From a checkpoint of a small mixture-of-experts model trained on Wikipedia: vocabulary 29262.
Below are experts of layer 3 (counted from 0) of a mixture-of-experts language model. Rows are named router (the router's row for the expert), gate (a neuron's input weights, with its number), up (a neuron's input weights, with its number), down (a neuron's output weights, with its number) and show model dimensions 0-255. Each number is 200 + 40 x the weight over its row's rms, rounded and kept within 0 to 999.
Before each expert's rows: a language model's description of what the expert responds to. This comes from a sample of Wikipedia text that the model never trained on.

# expert 45
Description: Surname suffix pieces like -son, -mann, -berg, -sch, and the following epithet words in royal names such as Eric the Victorious.
router,180,222,240,163,192,195,196,248,220,198,171,204,168,212,197,225,239,152,162,177,245,149,246,253,216,135,160,201,168,211,195,148,194,154,248,134,266,212,240,222,170,219,177,235,240,222,218,239,186,148,247,204,196,258,193,172,283,199,240,237,188,191,234,186,123,218,226,118,171,198,226,208,227,143,179,219,221,157,255,227,190,194,256,241,136,271,137,197,222,232,237,205,149,183,224,206,248,163,161,258,229,183,110,186,208,205,264,201,184,206,213,283,190,202,173,166,165,146,161,166,176,261,169,259,119,265,245,141,163,147,231,163,201,189,168,224,183,212,116,247,280,145,266,239,174,279,212,166,162,162,122,227,173,216,202,192,200,166,245,174,202,245,143,117,178,163,271,186,149,174,197,187,189,246,202,226,211,194,175,163,238,306,219,216,133,184,170,251,153,163,187,238,209,206,196,268,315,267,215,159,174,236,139,208,215,191,132,175,138,122,183,203,164,204,189,210,193,181,183,245,150,213,170,191,228,181,242,238,223,304,251,201,142,190,216,184,229,245,198,219,229,200,162,125,207,132,237,226,209,134,188,131,191,217,164,246
gate0,134,227,211,253,140,218,202,206,195,204,234,200,242,144,227,146,159,232,209,172,254,158,228,219,170,163,192,208,125,279,220,256,229,228,203,235,231,184,212,198,209,143,215,218,237,241,234,194,267,197,157,195,239,162,261,189,149,177,200,215,251,145,181,308,165,220,193,172,128,193,147,203,235,194,145,157,195,210,271,199,271,86,207,266,223,185,231,182,191,147,154,150,246,200,231,254,178,172,248,212,231,152,228,215,214,188,205,181,223,190,177,247,245,186,214,214,242,193,228,152,151,130,192,207,191,191,201,235,219,176,143,234,245,210,307,219,211,296,217,155,244,247,248,157,199,143,272,156,214,168,184,225,195,119,124,224,248,215,278,190,237,189,212,271,238,267,190,179,201,216,176,240,227,185,184,144,182,225,234,123,164,168,182,175,210,207,180,246,228,262,196,113,203,151,187,204,163,155,179,246,251,167,135,246,202,188,206,216,291,128,233,186,164,179,258,304,142,181,250,166,192,140,264,244,186,181,212,177,184,198,107,154,264,236,243,205,224,194,233,192,150,243,180,225,234,161,243,228,230,199,221,215,268,182,167,194
up0,240,231,170,172,180,113,177,190,205,161,155,170,192,241,184,203,268,149,252,211,199,257,144,175,280,194,195,188,239,151,211,126,299,180,225,189,159,251,177,191,185,244,206,179,192,206,207,259,168,242,245,268,167,217,143,147,196,232,221,252,172,185,113,186,177,231,178,260,297,229,248,161,195,201,221,277,181,181,225,199,183,242,223,174,228,171,223,192,216,161,173,211,152,236,215,157,183,158,215,282,270,214,242,181,202,176,204,161,194,253,221,228,176,167,231,152,209,216,177,199,295,222,172,233,246,209,246,168,153,221,210,169,184,261,211,229,188,142,203,260,182,225,227,268,218,277,151,214,173,163,214,172,147,210,271,131,201,186,150,210,267,232,169,205,253,166,165,264,170,219,205,212,137,169,240,243,207,93,204,232,193,188,272,183,268,156,250,245,201,151,215,244,183,229,180,251,192,203,154,136,229,255,196,228,190,200,157,193,177,198,141,177,313,193,126,169,188,206,169,276,249,251,223,259,211,204,239,229,221,185,337,214,162,224,222,171,229,256,195,229,260,175,251,158,211,157,220,243,200,261,189,246,164,173,243,177
down0,186,215,117,223,217,188,271,172,189,197,297,254,176,187,202,175,231,193,220,209,226,203,192,159,231,207,247,249,203,204,246,183,180,116,193,146,203,124,229,250,248,207,286,185,195,169,202,197,157,163,231,203,188,222,237,195,191,182,174,239,194,177,227,175,240,262,184,191,169,139,201,225,159,208,108,219,271,146,218,234,229,207,216,219,157,206,212,189,242,212,195,189,186,214,79,228,139,180,296,247,239,235,265,191,189,128,226,167,225,239,229,193,143,215,222,116,165,144,125,206,260,171,227,173,225,174,218,191,162,177,219,189,210,204,171,234,212,199,125,236,197,186,208,219,184,154,239,173,229,178,118,214,222,210,214,201,287,242,171,214,209,221,154,263,206,143,216,204,232,240,141,205,128,233,207,132,188,142,275,196,208,215,228,151,203,84,200,154,217,267,227,191,258,313,192,289,208,183,164,128,228,209,109,243,227,217,225,154,197,146,161,192,232,116,168,237,198,149,209,186,251,158,233,157,174,185,173,189,144,161,202,225,187,253,153,206,305,200,210,180,217,200,195,241,277,134,232,207,169,231,249,256,195,229,183,207

# expert 53
Description: Heading and infobox label words like Personal information, Records, Awards, Born, Clade, and Historic, often at line starts in taxonomy boxes.
router,210,245,290,141,191,168,248,280,187,189,187,224,159,158,210,198,160,192,239,180,164,227,165,244,196,160,238,234,210,198,205,129,215,195,256,128,283,228,153,203,164,220,189,188,225,283,231,256,226,182,212,86,190,208,251,187,238,221,242,211,215,158,264,257,162,215,235,175,192,269,213,161,239,259,293,223,246,184,185,230,195,201,241,156,192,230,166,188,150,153,129,177,305,203,254,180,223,223,201,217,259,231,93,229,218,157,231,220,140,234,215,176,131,201,171,190,175,115,169,130,205,206,179,254,223,238,220,132,235,176,243,143,241,162,157,233,172,131,122,210,237,193,183,187,184,181,198,164,151,190,99,267,166,187,137,110,220,208,245,207,236,208,199,203,148,213,174,253,183,198,218,222,227,211,233,180,156,163,205,179,193,252,190,187,137,174,217,198,146,213,167,181,191,161,228,248,272,212,179,177,173,152,158,190,219,188,224,201,139,159,164,217,251,230,122,244,214,185,166,223,205,150,195,145,183,165,145,176,205,249,235,266,194,109,227,169,189,184,161,201,158,145,250,216,238,167,169,240,223,201,281,159,232,145,247,170
gate0,243,220,200,204,198,235,265,197,184,229,282,201,165,144,250,216,174,218,217,218,250,228,180,131,251,194,190,216,70,190,209,156,239,233,182,230,168,174,228,164,193,184,187,198,176,256,205,78,280,260,185,200,218,231,210,196,130,209,161,212,164,152,206,174,277,211,116,261,206,162,223,194,217,281,221,165,247,221,185,184,264,139,204,186,269,234,247,163,218,234,298,164,215,221,169,206,233,231,229,195,144,141,208,196,240,157,239,137,258,271,184,233,232,129,165,234,248,211,174,196,219,187,154,259,225,178,205,181,214,181,215,171,175,200,215,231,251,191,200,233,184,201,212,196,214,199,223,106,167,192,194,206,175,139,251,200,258,262,174,171,170,168,185,222,232,157,172,175,194,269,240,296,220,207,235,166,128,182,192,159,204,246,263,191,249,245,163,154,209,214,219,286,203,116,246,174,203,99,164,204,206,200,310,210,215,154,170,187,205,208,260,172,246,125,144,258,186,231,217,161,162,161,210,174,173,192,184,189,141,195,239,155,267,191,173,188,166,119,273,170,231,215,250,207,206,187,220,148,203,244,197,201,206,215,281,169
up0,173,190,166,205,255,215,162,162,187,174,148,219,281,238,170,167,229,210,202,189,136,150,260,236,163,235,176,172,299,207,215,247,210,158,253,175,219,256,188,210,172,209,206,203,237,108,143,254,201,140,260,195,201,189,170,243,255,213,225,252,239,193,176,153,151,187,328,58,175,214,206,229,150,113,159,202,169,199,215,184,147,230,223,245,205,143,124,213,154,166,144,203,135,232,217,181,139,199,197,218,267,188,233,181,166,197,151,244,172,144,193,184,200,280,204,208,198,160,277,191,215,253,291,140,201,199,199,198,179,168,203,270,192,219,159,169,199,170,203,180,173,204,184,159,194,205,201,237,215,207,195,198,235,226,78,254,175,168,216,174,193,252,250,231,222,216,199,192,177,172,182,120,198,188,163,210,272,208,211,181,188,123,137,203,133,210,213,192,163,206,206,171,244,269,171,214,185,254,208,210,182,180,127,192,156,281,232,192,203,182,129,236,122,209,225,161,193,178,184,205,196,202,218,239,250,211,232,216,287,236,161,263,127,225,260,230,277,258,173,180,115,217,135,203,232,186,229,215,181,199,178,188,164,176,144,184
down0,291,185,109,151,170,187,171,218,196,173,172,179,173,229,244,196,158,186,267,257,257,199,281,145,217,174,207,141,166,193,124,179,191,173,155,187,218,212,214,205,172,201,242,173,180,197,169,247,218,160,279,283,237,130,205,216,190,187,170,230,208,183,205,271,219,122,249,216,267,168,263,201,186,213,142,199,164,182,233,348,144,238,254,213,180,186,157,198,224,188,219,166,214,121,211,234,208,236,176,182,202,170,193,247,170,154,198,230,323,188,169,194,142,253,255,237,137,146,188,186,219,246,241,109,243,229,170,232,224,166,149,204,211,254,176,205,192,217,172,180,170,200,194,246,172,158,235,153,260,241,169,167,143,227,196,207,197,225,244,222,244,121,184,205,189,122,128,175,198,206,268,126,227,198,174,150,188,212,167,178,155,167,228,205,218,159,184,212,187,239,162,184,229,261,188,207,229,211,176,209,172,206,186,226,251,201,133,198,140,235,253,186,179,231,239,237,152,179,157,197,272,251,248,177,178,200,150,159,181,180,209,149,99,200,197,158,139,189,240,273,261,273,178,139,244,173,207,241,216,199,231,196,202,245,275,155

# expert 58
Description: Suffixes and inner pieces of foreign or Latin names (idae, ensis, ella, Lokhand-e), hyphens inside Akkadian names, Thai characters, and spaces in data rows.
router,237,172,255,166,273,145,196,235,142,207,135,167,157,189,202,241,262,172,216,166,200,169,164,158,233,210,192,234,130,204,207,213,239,172,239,228,315,279,198,152,206,220,205,193,170,189,222,246,256,82,285,164,191,195,223,189,254,246,209,262,216,221,159,213,172,183,202,180,286,194,171,224,198,192,218,206,233,231,178,192,101,196,190,218,136,137,182,155,160,194,257,219,173,204,207,219,244,194,186,195,289,199,122,242,212,194,246,169,187,167,228,165,165,218,202,221,187,142,184,159,105,249,229,224,159,239,178,170,160,135,247,167,263,158,183,156,208,259,169,168,199,252,175,198,163,168,209,190,89,232,123,226,134,252,234,178,251,197,181,213,214,200,157,155,209,193,283,251,289,216,194,201,191,164,250,232,176,160,150,195,230,260,261,163,207,226,178,207,151,154,218,153,179,198,233,246,256,255,156,212,183,208,125,127,190,144,167,250,167,161,173,198,217,149,167,310,171,192,158,230,219,282,154,199,222,197,181,181,188,226,229,223,199,259,157,281,179,212,137,182,175,183,168,157,167,224,210,205,230,173,249,172,210,212,232,155
gate17,262,239,138,282,240,255,201,184,231,299,209,267,209,155,120,161,111,242,261,190,239,276,136,235,178,179,222,228,210,199,258,174,150,235,216,203,143,151,197,152,188,186,165,196,199,196,168,242,208,297,262,236,185,125,161,221,167,207,183,185,186,183,155,236,175,194,235,176,182,152,171,207,188,236,149,200,121,288,214,227,191,166,156,260,152,210,233,142,157,241,185,225,156,223,253,196,172,213,162,182,214,214,209,230,167,265,168,228,200,193,135,173,174,228,173,171,188,218,149,273,264,152,151,131,233,164,214,272,184,266,206,221,244,268,214,217,242,217,256,250,218,200,207,193,249,179,198,194,213,204,181,232,238,201,179,205,233,196,176,233,101,155,172,208,225,243,171,198,172,186,115,186,189,288,208,127,193,134,197,86,122,205,181,229,185,253,282,214,165,252,241,232,250,171,186,228,192,151,204,143,207,244,251,259,148,190,173,191,201,199,258,226,194,174,248,159,199,196,232,136,154,186,275,209,167,268,227,203,214,173,244,193,214,176,285,186,212,136,199,204,228,222,190,213,227,138,187,189,126,183,193,244,203,224,173,203
up17,152,240,206,230,204,247,225,188,119,175,187,234,152,157,229,179,234,166,298,235,161,256,129,223,198,198,117,186,252,213,172,198,149,230,150,136,186,190,155,246,191,135,163,239,301,181,217,207,141,134,213,210,204,240,205,225,267,219,238,195,169,189,192,253,209,279,200,134,195,219,252,160,183,218,228,214,155,271,191,276,286,166,163,174,205,303,151,164,195,149,203,252,234,139,230,164,239,191,186,207,186,200,167,216,212,194,175,228,141,211,193,275,145,115,219,163,183,218,179,267,197,174,142,212,284,250,233,215,193,215,179,152,286,186,180,213,168,197,201,190,286,96,186,232,203,208,200,155,220,127,154,276,157,166,221,135,227,248,196,237,187,195,245,204,241,243,197,218,131,228,223,194,193,190,165,151,245,185,185,141,185,229,210,192,140,222,206,141,235,211,208,239,211,198,241,234,202,198,243,164,207,197,248,229,185,154,243,167,185,102,202,253,228,133,229,236,194,157,208,215,234,211,212,139,178,120,143,166,168,147,196,142,240,146,186,166,259,194,175,186,225,231,220,202,240,118,188,257,162,199,233,223,141,209,238,221
down17,218,200,185,193,257,183,223,240,225,258,194,208,252,180,231,231,210,149,254,166,191,250,186,235,221,173,219,149,221,208,236,160,266,201,217,157,193,194,196,248,136,207,179,260,244,245,118,203,132,160,105,273,220,217,319,234,178,239,163,275,161,178,204,187,196,207,239,122,127,203,204,183,209,137,218,209,285,298,289,182,262,248,162,159,228,219,189,191,188,197,213,170,214,199,206,235,187,212,188,163,191,225,244,176,202,153,218,238,158,282,236,215,206,212,172,175,176,276,221,211,206,236,215,133,277,221,185,221,190,272,238,197,211,185,197,257,219,198,172,217,192,187,200,196,265,258,191,221,229,157,286,209,207,188,156,154,148,198,290,165,231,222,177,253,220,232,163,338,222,273,196,254,159,249,156,174,193,201,233,164,158,218,160,186,157,190,202,167,221,191,275,201,214,257,207,185,196,191,205,165,241,202,270,263,245,172,163,150,244,210,178,235,201,164,274,214,179,246,118,275,262,246,171,187,171,186,190,222,163,178,203,208,219,233,183,169,267,247,239,209,221,167,221,208,254,221,171,167,91,169,226,183,140,225,217,136